Weights of a small mixture-of-experts language model, trained from scratch on English Wikipedia.
Size: 10 layers, width 256, vocabulary 16384, 54.3M parameters.
Experts: 16 experts in each of 10 layers, 352 SwiGLU neurons an expert, 1 pick a token, a softmax router.
Training: 577M tokens, 8886 steps.
Below are experts of layer 7 (counted from 0) of a mixture-of-experts language model. Rows are named gate (a neuron's input weights, with its number), up (a neuron's input weights, with its number), down (a neuron's output weights, with its number) and show model dimensions 0-255. Each number is 50 + 12 x the weight over its row's rms, rounded and kept within 0 to 99.
Before each expert's rows: "raises" lists some tokens whose logits its average output raises strongly, later layers aside. This comes from a sample of Wikipedia text that the model never trained on.

# expert 8
raises: "20", "19", "18", "1", "3", "6"
gate1:46 67 43 57 64 55 43 47 60 74 60 65 42 57 48 55 51 31 32 34 47 44 66 47 14 45 35 30 43 52 49 38 36 69 66 32 44 51 51 70 42 30 57 34 44 58 56 45 57 56 44 67 50 34 52 68 56 49 41 56 59 42 49 33 37 43 51 52 38 52 43 62 52 50 36 47 60 40 45 70 70 59 46 62 33 59 55 35 69 65 53 42 30 52 68 50 29 61 48 53 59 41 44 37 37 41 42 52 53 57 49 50 60 67 66 45 39 47 44 57 64 42 55 26 45 50 51 60 46 50 22 24 54 60 52 41 43 28 39 47 50 46 29 50 48 40 55 45 57 41 61 30 47 38 39 66 36 55 50 65 39 55 51 61 50 49 40 57 61 54 31 59 58 53 43 46 35 65 54 65 67 57 46 61 35 46 24 59 58 49 37 47 79 36 45 12 52 43 59 46 53 57 58 60 52 45 55 63 66 56 49 44 45 48 55 67 53 66 40 71 56 56 24 26 29 47 60 79 46 57 77 64 55 80 38 39 55 59 59 42 42 32 35 61 45 63 49 62 40 56 62 57 46 67 36 29
up1:58 60 51 47 45 52 64 56 58 35 39 40 74 67 35 39 40 36 58 58 53 37 45 57 66 60 52 38 67 62 49 39 52 50 45 58 54 41 59 46 44 38 44 60 44 60 06 48 83 28 55 58 65 71 27 39 23 61 52 47 52 55 42 58 66 73 37 85 48 52 66 50 42 50 41 51 49 51 38 36 43 39 47 40 31 49 61 43 34 37 41 77 43 44 37 63 66 44 44 47 66 50 55 75 45 54 35 49 49 33 59 37 66 38 16 39 59 53 58 57 45 51 64 62 61 62 57 56 50 46 51 55 50 48 36 28 58 53 49 51 48 43 59 49 40 35 53 58 45 69 68 47 60 43 50 57 43 66 40 37 63 33 65 44 34 62 43 35 47 70 60 57 40 37 46 51 46 51 69 57 40 36 43 46 75 65 59 46 54 39 35 52 43 33 64 73 54 58 54 47 31 59 40 55 48 36 65 57 38 61 36 57 66 39 54 38 32 36 41 50 48 62 56 45 71 82 46 42 40 31 44 55 56 53 62 51 44 51 46 62 58 30 62 46 40 71 52 51 51 42 48 34 47 19 53 43
down1:66 52 38 12 49 32 43 57 55 30 46 55 65 60 27 22 37 46 26 61 59 60 56 41 41 75 57 52 66 29 64 45 45 54 44 34 44 60 53 25 60 58 56 40 52 48 39 47 72 44 59 38 55 67 50 52 51 55 75 50 44 34 35 60 52 52 47 21 47 43 44 46 37 54 40 62 59 55 52 54 67 65 62 55 33 53 65 54 33 50 32 52 52 33 36 41 40 34 82 52 43 24 37 55 55 45 61 38 44 64 62 39 58 14 48 37 58 69 38 27 53 61 53 56 56 55 72 55 44 56 43 50 39 55 50 56 56 56 70 48 48 24 46 56 40 41 51 48 64 72 52 82 55 37 58 58 41 41 52 42 59 44 53 68 40 66 51 54 49 59 58 67 56 55 51 51 46 69 58 57 52 59 51 38 66 62 41 70 65 63 39 51 50 45 46 50 58 49 46 45 36 40 48 55 32 58 60 56 46 41 40 27 57 57 45 57 45 36 61 46 56 45 64 49 64 42 63 57 48 54 21 36 25 49 71 50 41 56 46 60 62 52 57 61 55 51 61 48 68 62 25 34 58 45 48 78

# expert 6
raises: ",", ";", ".", "\n", " and", " |"
gate1:30 42 61 46 37 59 48 22 33 27 73 52 47 53 32 54 48 57 55 46 60 39 61 58 41 57 58 32 31 51 19 47 52 53 56 45 42 41 44 64 52 59 43 55 33 57 62 38 27 28 43 39 39 60 61 67 50 47 39 53 41 13 54 51 64 53 50 58 54 64 43 46 41 61 36 51 49 50 78 43 64 53 40 35 51 46 42 52 60 47 67 51 53 59 39 40 54 44 26 50 42 69 53 54 41 24 54 56 34 32 44 47 54 56 69 49 52 28 43 49 76 82 62 65 31 64 72 25 32 38 54 38 33 30 44 46 27 39 54 62 51 38 60 46 57 48 76 33 35 46 52 46 57 37 53 61 43 52 50 48 61 46 40 40 52 51 59 60 49 61 32 47 54 74 35 52 70 19 69 36 33 37 69 56 50 71 31 53 60 51 43 35 44 50 41 49 39 34 66 63 56 50 63 39 48 49 46 55 55 63 57 49 24 50 55 49 51 57 68 61 46 58 60 71 36 51 46 33 52 42 50 61 66 43 49 49 41 50 44 36 47 42 48 60 42 65 64 54 56 37 67 41 55 32 47 59
up1:57 72 49 83 36 62 57 48 43 42 56 58 42 46 66 42 45 36 35 46 53 43 45 49 52 36 54 49 50 30 49 56 45 48 42 71 68 44 57 45 48 76 46 39 50 60 28 57 42 55 33 55 70 63 47 59 43 48 45 56 48 52 61 62 15 59 52 50 57 49 49 39 48 52 49 49 43 43 75 41 50 56 21 61 45 48 47 68 39 47 36 45 82 37 59 36 47 52 44 58 63 54 47 44 34 17 51 34 65 38 38 49 39 56 39 51 55 38 65 53 63 38 51 40 61 41 46 40 57 56 52 50 52 53 68 50 51 57 48 52 45 37 25 47 51 50 55 38 31 63 68 45 73 60 46 44 71 43 27 52 53 45 52 61 68 43 68 63 52 42 50 28 36 59 54 71 80 49 58 37 44 41 66 58 33 28 45 59 53 40 45 59 58 51 38 43 57 51 46 59 41 65 34 64 45 32 52 66 43 76 38 44 14 43 63 49 50 54 51 41 40 64 79 41 52 72 49 47 61 53 48 30 71 73 47 51 61 54 58 70 54 37 54 49 57 79 61 42 44 61 61 28 35 41 52 69
down1:39 59 67 55 43 51 58 47 54 19 52 45 47 32 63 48 26 46 61 51 29 38 34 52 60 49 61 48 35 44 33 62 48 59 45 52 50 53 53 34 43 31 27 38 47 41 63 48 25 38 51 61 55 43 50 60 42 59 63 17 54 35 45 50 26 44 32 65 44 76 45 60 31 41 62 47 58 40 48 72 47 20 63 53 39 62 36 52 40 52 30 66 53 62 40 41 65 53 57 49 39 45 46 43 48 59 49 62 49 73 73 66 50 39 53 62 59 41 43 34 47 49 57 55 54 54 73 46 55 41 25 42 39 49 44 56 48 74 48 64 67 58 74 40 65 33 33 52 37 43 50 52 40 44 42 42 82 50 50 66 47 25 26 40 44 58 34 46 52 73 61 36 42 51 51 40 59 37 46 64 35 74 54 42 52 71 43 32 45 68 57 33 35 51 51 58 51 59 47 46 57 52 56 49 50 61 32 61 68 55 72 50 36 37 58 55 27 49 42 59 41 59 59 68 37 48 54 45 34 43 29 62 48 47 57 58 52 54 68 38 41 53 52 56 58 38 57 51 61 45 21 72 45 64 61 52

# expert 15
raises: "-", "|", "===", "In", "The", "=="
gate1:44 50 32 51 51 54 31 38 70 72 45 64 53 43 44 51 45 58 61 48 38 47 54 56 40 74 52 43 66 56 43 51 25 48 13 58 51 47 38 58 53 28 65 54 50 27 49 49 49 58 69 40 55 61 51 45 37 28 37 49 37 40 36 29 63 46 43 40 25 60 65 32 55 48 62 43 56 66 59 58 28 44 46 41 56 52 58 39 43 44 39 57 51 26 59 58 55 41 44 51 73 37 70 49 44 36 64 54 48 63 59 64 56 60 27 53 55 72 46 52 75 37 56 56 58 63 73 47 62 67 40 31 45 61 51 36 78 36 56 56 57 57 51 59 40 59 51 39 44 61 60 67 65 61 47 59 44 36 55 48 24 36 73 69 46 60 61 56 57 55 40 58 54 64 43 43 57 36 91 64 31 57 60 41 65 60 52 38 41 42 41 48 52 65 56 39 60 58 59 42 39 28 47 45 14 44 42 73 49 50 58 54 51 60 46 44 47 53 44 43 79 59 64 66 70 36 35 59 54 53 42 53 49 51 47 38 48 64 56 38 38 41 36 36 70 41 63 39 47 39 59 59 51 36 51 55
up1:49 34 63 64 40 73 51 50 35 65 50 50 51 17 31 37 44 52 45 72 28 47 46 51 53 39 60 42 43 76 54 62 42 55 50 53 44 47 38 55 41 34 49 35 54 49 61 78 42 44 54 15 60 41 37 52 60 63 58 57 42 57 30 80 08 35 60 57 61 42 36 51 49 40 31 49 41 39 37 38 53 46 45 47 35 69 56 45 57 30 60 32 37 61 61 46 52 31 50 39 48 55 73 40 41 59 50 51 43 49 62 28 62 54 67 29 54 49 42 75 51 54 78 48 62 54 35 59 39 70 65 50 69 50 58 23 36 44 55 22 61 45 47 34 55 29 43 56 38 59 57 54 57 49 35 37 43 42 57 58 59 54 37 52 58 31 52 46 34 36 36 44 59 58 53 51 55 34 66 70 67 59 63 42 47 58 76 40 35 66 49 53 75 33 48 50 46 40 55 50 41 47 30 35 46 57 52 27 38 50 45 42 43 44 48 40 49 49 64 56 68 40 44 43 43 51 70 52 58 57 47 45 46 49 54 52 62 66 60 51 70 48 45 50 60 60 53 52 66 45 55 68 48 38 48 67
down1:33 44 49 52 38 41 48 52 57 33 41 41 42 52 43 39 52 51 62 49 75 75 40 56 56 74 20 33 55 41 57 54 43 51 64 64 49 64 63 43 40 69 52 49 68 58 55 53 49 44 31 64 53 55 51 55 44 61 29 49 39 55 57 56 52 60 42 51 53 35 45 76 40 51 48 70 50 40 43 47 61 70 56 36 53 58 48 30 42 51 59 58 34 57 47 76 56 36 59 61 53 44 42 70 44 55 55 40 50 42 42 44 73 29 60 44 52 50 42 37 54 48 54 62 41 54 69 60 50 45 42 55 64 84 62 41 56 39 64 51 53 51 39 64 43 39 48 45 27 46 34 49 55 62 74 48 68 64 48 43 57 52 67 59 55 55 70 53 26 18 60 48 33 29 45 36 58 76 47 60 45 43 39 40 44 47 70 50 60 51 72 45 64 48 53 46 54 55 31 39 58 57 58 64 42 53 21 45 53 43 53 55 65 30 39 55 55 41 54 53 60 69 58 69 43 54 40 60 72 55 55 60 46 48 61 36 60 47 41 49 73 42 50 37 98 53 57 24 32 28 56 42 54 43 64 29

# expert 9
raises: " in", " to", " as"
gate1:47 59 40 54 63 52 56 53 58 61 49 56 71 44 47 25 54 44 59 74 60 42 46 62 65 40 79 52 57 65 52 29 44 51 63 45 47 44 38 51 59 69 64 51 60 46 43 41 39 50 49 47 52 47 46 42 51 72 59 47 43 54 46 41 73 56 31 46 26 50 73 50 49 55 41 60 48 24 42 48 53 51 51 43 44 45 25 65 60 55 71 45 35 46 45 62 67 48 42 58 45 51 44 45 47 64 63 61 58 47 37 55 60 36 53 47 46 59 50 50 49 35 33 37 60 55 66 61 56 38 59 52 44 46 66 41 38 51 49 56 34 51 46 60 34 71 33 38 44 63 67 44 59 55 63 31 68 43 66 45 39 51 64 50 54 69 63 44 51 50 58 38 45 52 54 55 43 61 59 55 39 51 53 53 32 63 37 32 48 81 40 20 55 36 37 42 36 50 45 82 51 34 47 75 24 80 46 57 60 56 46 61 53 29 41 22 46 66 70 62 45 53 59 74 63 65 47 41 48 54 72 71 41 67 60 54 52 40 33 51 62 43 45 30 56 60 35 26 29 35 61 75 39 60 30 55
up1:53 49 44 32 36 51 19 67 74 65 68 50 27 34 47 36 46 55 35 44 39 32 42 54 35 44 59 46 70 46 58 57 41 43 55 50 49 45 42 41 46 71 64 47 44 50 56 53 42 33 40 58 25 47 58 34 56 59 68 55 58 62 73 34 63 56 32 50 69 61 63 51 56 67 55 59 48 49 48 64 30 48 61 46 61 73 42 64 69 53 44 44 60 52 45 47 74 64 69 57 48 55 54 39 31 40 29 71 72 46 72 42 35 63 39 59 37 70 58 60 49 29 54 40 54 43 60 40 47 49 62 50 54 69 69 59 65 52 68 54 66 44 58 42 41 74 23 72 47 53 59 71 67 57 46 58 58 51 53 66 28 79 49 57 50 42 53 54 50 33 42 52 45 42 53 54 31 64 56 39 44 44 56 47 33 52 54 52 64 73 43 72 34 51 59 57 48 32 45 59 48 60 47 56 60 68 37 53 34 42 38 37 27 50 43 53 46 54 58 29 48 39 52 49 48 28 48 38 50 47 38 81 55 33 64 70 56 38 68 44 58 50 40 63 56 57 66 52 55 30 47 58 38 54 61 48
down1:35 51 35 38 53 67 44 47 39 54 36 33 47 37 52 42 65 65 46 29 63 47 39 49 52 45 23 47 44 52 50 40 40 59 44 31 55 28 38 40 53 73 55 54 32 41 57 45 79 38 52 60 43 54 51 34 34 46 65 55 67 55 57 47 48 54 35 46 35 53 50 49 54 46 73 64 35 44 54 36 31 58 52 40 41 61 31 53 65 57 46 56 43 39 52 57 75 39 57 44 35 61 60 36 51 40 28 46 25 46 48 30 36 68 49 52 51 34 62 64 28 39 32 59 54 50 59 45 46 45 32 47 54 36 61 48 74 61 55 47 54 36 34 46 54 53 60 65 68 70 64 58 59 29 72 41 54 64 42 72 35 39 40 63 48 43 68 41 56 48 59 63 50 62 42 42 55 56 60 44 47 55 56 61 71 51 55 47 86 36 45 49 64 53 49 30 39 46 65 54 51 51 58 46 83 69 39 47 43 71 61 51 50 51 39 52 39 45 62 38 56 48 61 45 44 58 51 57 64 63 59 71 88 45 42 34 30 38 43 62 37 75 52 41 59 59 44 59 42 36 55 79 52 52 72 36

# expert 0
raises: ".", " and", "er", ",", " to"
gate1:51 40 78 47 46 38 57 63 41 43 58 75 41 47 33 39 51 61 58 54 47 60 80 49 45 30 17 43 40 37 62 62 39 42 47 57 38 60 45 46 34 53 55 45 60 64 69 54 39 37 48 36 51 44 32 48 42 35 52 48 50 63 40 40 59 53 50 50 57 40 44 46 32 48 60 37 49 58 51 69 54 53 45 34 47 56 59 44 40 58 63 83 35 45 40 38 54 50 41 44 62 63 51 74 35 64 47 69 56 42 28 37 53 23 53 54 45 42 74 49 55 38 52 36 66 51 46 45 55 51 74 39 70 47 58 34 73 48 57 40 69 31 48 41 59 48 75 44 53 67 25 46 49 29 52 51 29 51 67 50 41 57 54 35 57 66 24 44 53 53 56 30 53 40 75 34 33 34 50 47 56 67 54 52 82 35 44 42 45 44 59 52 54 50 45 50 45 59 46 41 61 63 32 70 34 59 51 72 45 66 75 58 47 49 34 60 26 39 53 38 57 44 51 42 51 52 20 48 34 64 50 55 54 56 37 46 27 70 58 65 53 52 46 40 77 40 45 51 50 58 45 40 42 52 42 43
up1:62 47 42 62 60 44 34 38 56 41 45 64 30 38 23 32 68 39 50 48 27 38 36 54 68 50 34 42 43 48 25 67 45 72 58 53 47 67 42 54 41 52 60 50 19 49 59 43 46 46 76 38 52 38 45 39 42 49 42 50 37 64 45 58 39 58 43 60 51 66 43 52 27 51 63 50 56 38 52 37 50 57 27 47 73 46 53 38 56 59 47 51 68 42 45 58 69 60 35 49 44 61 26 66 36 53 40 33 57 40 45 52 43 41 58 63 58 57 53 37 48 53 45 38 43 57 41 41 61 50 49 66 47 38 43 38 51 32 66 50 63 61 37 63 51 59 51 32 41 56 40 67 53 37 23 77 55 69 54 50 32 42 59 37 48 40 48 45 47 42 43 69 78 49 49 25 60 75 51 69 66 65 62 58 29 46 47 62 34 39 44 27 63 53 56 53 59 67 35 26 59 43 38 56 39 52 59 47 66 42 70 58 58 49 32 30 43 70 55 51 67 62 56 56 64 45 51 61 44 61 70 34 67 56 35 34 41 71 51 42 72 40 33 65 51 48 58 51 54 53 59 46 28 36 56 44
down1:57 54 38 65 36 72 53 46 41 60 79 38 50 40 51 33 57 35 50 58 59 48 59 64 52 49 75 60 23 34 54 48 62 46 29 54 36 47 57 63 70 36 57 61 43 52 45 45 35 53 41 48 70 45 53 60 52 44 33 58 62 53 59 55 53 47 42 81 56 42 69 66 35 45 60 49 35 62 29 45 51 66 48 41 58 37 55 53 42 65 65 46 58 66 34 55 33 31 64 54 21 52 50 39 48 55 48 44 51 52 46 44 41 57 51 59 54 44 49 61 49 53 38 59 36 51 44 57 52 53 37 47 44 56 51 72 18 44 64 50 39 34 32 52 49 37 45 38 50 42 74 51 47 38 48 57 41 16 36 64 48 23 50 43 66 58 67 49 24 51 33 35 70 50 51 67 66 34 63 47 46 39 57 31 76 28 50 34 81 65 56 65 56 55 48 59 38 14 45 55 35 38 33 56 64 58 45 63 43 50 50 44 63 48 65 32 44 55 45 50 47 51 43 68 54 33 68 34 50 56 54 53 71 50 47 46 54 43 59 59 55 65 34 81 56 36 42 53 49 55 43 39 50 44 54 42

# expert 14
raises: " and", ",", " |"
gate1:60 50 28 25 53 49 60 35 30 63 34 54 47 62 22 26 36 58 48 49 46 42 59 44 45 50 36 49 39 41 71 44 52 54 34 42 46 72 26 24 60 46 44 67 51 48 44 44 41 42 61 34 54 51 60 51 48 62 45 58 39 61 39 59 60 56 52 48 42 40 52 77 30 44 54 47 46 51 39 47 70 43 35 53 43 40 41 63 58 60 37 39 69 37 41 71 58 43 48 35 43 44 38 63 52 63 51 46 47 52 54 46 68 46 50 44 32 46 56 68 47 48 48 66 46 67 45 52 38 50 46 37 49 41 32 42 38 62 33 18 51 64 17 46 56 62 45 64 59 33 65 48 68 56 47 46 23 63 31 85 32 54 37 49 53 42 55 43 38 42 53 41 53 50 41 58 56 48 44 45 42 50 48 44 48 31 82 61 38 32 62 52 52 52 68 54 69 63 46 51 46 42 66 37 44 29 57 48 57 64 37 34 25 38 56 79 49 39 48 49 54 33 48 37 47 84 56 64 39 38 52 42 48 18 44 50 44 29 38 35 50 43 47 59 49 49 66 63 50 38 51 41 54 41 64 37
up1:65 61 36 70 56 63 59 45 62 56 34 72 36 45 34 43 42 41 47 27 56 37 52 47 57 49 51 25 66 49 51 43 49 38 56 50 46 69 54 39 45 33 39 70 58 50 59 35 45 40 42 39 34 70 47 64 71 65 40 46 52 51 23 48 73 71 60 43 47 37 41 66 66 43 45 60 31 55 68 48 60 65 37 63 24 30 51 42 34 56 59 46 58 31 38 46 41 70 60 64 44 31 49 43 49 33 50 51 72 57 56 51 43 45 41 36 51 44 43 35 45 40 41 42 61 61 54 44 22 59 59 57 36 48 52 33 60 24 67 34 60 39 48 52 64 47 67 60 51 61 42 36 64 45 54 43 75 33 41 43 40 61 33 46 47 31 38 46 39 54 61 60 44 53 42 56 50 74 65 54 26 67 55 87 75 45 52 57 51 42 47 50 36 38 56 51 55 58 47 62 33 44 60 52 42 41 50 35 65 53 44 51 76 55 51 61 48 46 30 43 60 45 52 48 61 64 22 44 57 59 49 29 49 50 13 51 53 48 56 45 53 47 59 49 30 48 56 59 43 48 46 53 54 55 71 29
down1:41 49 54 64 42 53 52 37 45 66 59 59 46 57 52 45 37 52 47 48 40 56 41 40 76 64 32 68 48 46 48 31 42 42 52 50 72 46 36 46 78 38 78 55 49 51 52 61 61 43 56 31 51 73 30 45 41 43 57 44 51 50 62 52 70 34 54 45 61 55 41 55 60 44 54 48 62 43 48 38 51 51 43 41 58 54 49 52 34 49 55 55 82 33 44 47 63 59 76 50 41 38 48 40 52 52 65 53 45 32 53 31 65 54 31 48 37 57 52 31 54 57 55 52 43 43 46 44 57 64 65 51 50 33 46 26 35 46 51 54 37 68 45 47 31 43 54 10 40 66 43 44 44 65 50 66 60 26 63 68 57 51 37 33 53 45 66 55 46 71 25 47 33 49 59 67 61 33 47 68 55 63 29 59 48 44 49 43 46 75 52 42 65 59 51 62 63 64 44 51 28 38 20 41 39 44 66 57 46 16 58 49 42 51 53 44 62 45 57 52 33 47 44 40 43 66 26 61 71 59 44 58 48 47 37 64 73 53 45 59 66 46 35 54 37 67 82 68 24 47 53 49 48 56 40 55